{"n_layer": 13, "activation": "swiglu", "lr_router": 0.00141, "steps": 3592}
Below are experts of layer 7 (counted from 0) of a mixture-of-experts language model. Rows are named router (the router's row for the expert) and show model dimensions 192-255. Each number is 128 + 24 x the weight over its row's rms, rounded and kept within 0 to 255. Numbers have three digits each.
After each expert's rows: "comes before" lists some tokens at least twice as common just after its tokens as in all text. This comes from a sample of Wikipedia text that the model never trained on. Tokens count by the router's weight.

# expert 8
router:127130124180135136111123120161142109072124149106161178136125118109159137071093104145116112146094119119088119123122135111147124120147114162133131123090123149086166125149139095130140118158082132
comes before: "1", "0", "2", "9", "3", "4"

# expert 14
router:131123127133172124116136098121074139156128114146076126157160117150107126146094149128138137176109125118156113153138139145088150141126124119135193122167158122148125167112115175117138119096130144
comes before: " the", " a", " to", " in", " by", " that"

# expert 15
router:121100122150126128114144081148073150135098143128118105159120112120130143119074121111147136124148155144143111115129132152076136115148155134101155115153087100118105096118126164159144157146156133
comes before: " of", ",", " and", " in", " to", " for"

# expert 4
router:105143093131137131114101157140146126116113154168175083137157108102102124114090139126141178100113139143117136162139128099126107127136062127120159095148194158138111171115130110080078109128121128
comes before: " ", " the", " a", ":", " \"", " an"

# expert 11
router:116138151141120170171133114141164114130129116125152129116152149135172132134155114112155117111109116114151140115130179084102123152104173154153127129132118110111132127107122104113100125122129127
comes before: " ", "|", " —", " of", " |\n", " +"

# expert 12
router:155131142114117152138120085116154142108114157146127162113145155160155156114166153146168119118104102123116107103121164164085108088143138135145101157106097120126143097162136112157091116163122133
comes before: "1", "2", "3", "-", "4", "}"

# expert 3
router:088118144123163134132129089121099108116117109149135058125082138111122100138121150136133113145133124156185114111119135119100129152123156164131107095090094138140101106126106150173121147159141135
comes before: ",", " of", "\n", ".", " and", " in"

# expert 21
router:131138166134150139126133111133111150120179134105154114125167128112142095109131126113090138164110121134122125138125146122128121124115105074159151134191178166135137146124119168086090127069134140
comes before: " the", " a", " his", " an", " \"", " their"

# expert 13
router:115107156104149145162104149134168124087107092158135136128144140186172167081136121096155091079105126127130109155143136156127129138123112133168105104177138150126150158123122101115142092101132152
comes before: " ", "|", " —", " \"", " A", " The"

# expert 0
router:129129145163097130109114116166104095122098178103172189107099096094126107055130104131109094132120131130136168168119095111119131131121122163123104121122109160135125100129132106118110136121102105
comes before: "0", " |", "9", "8", "–", "5"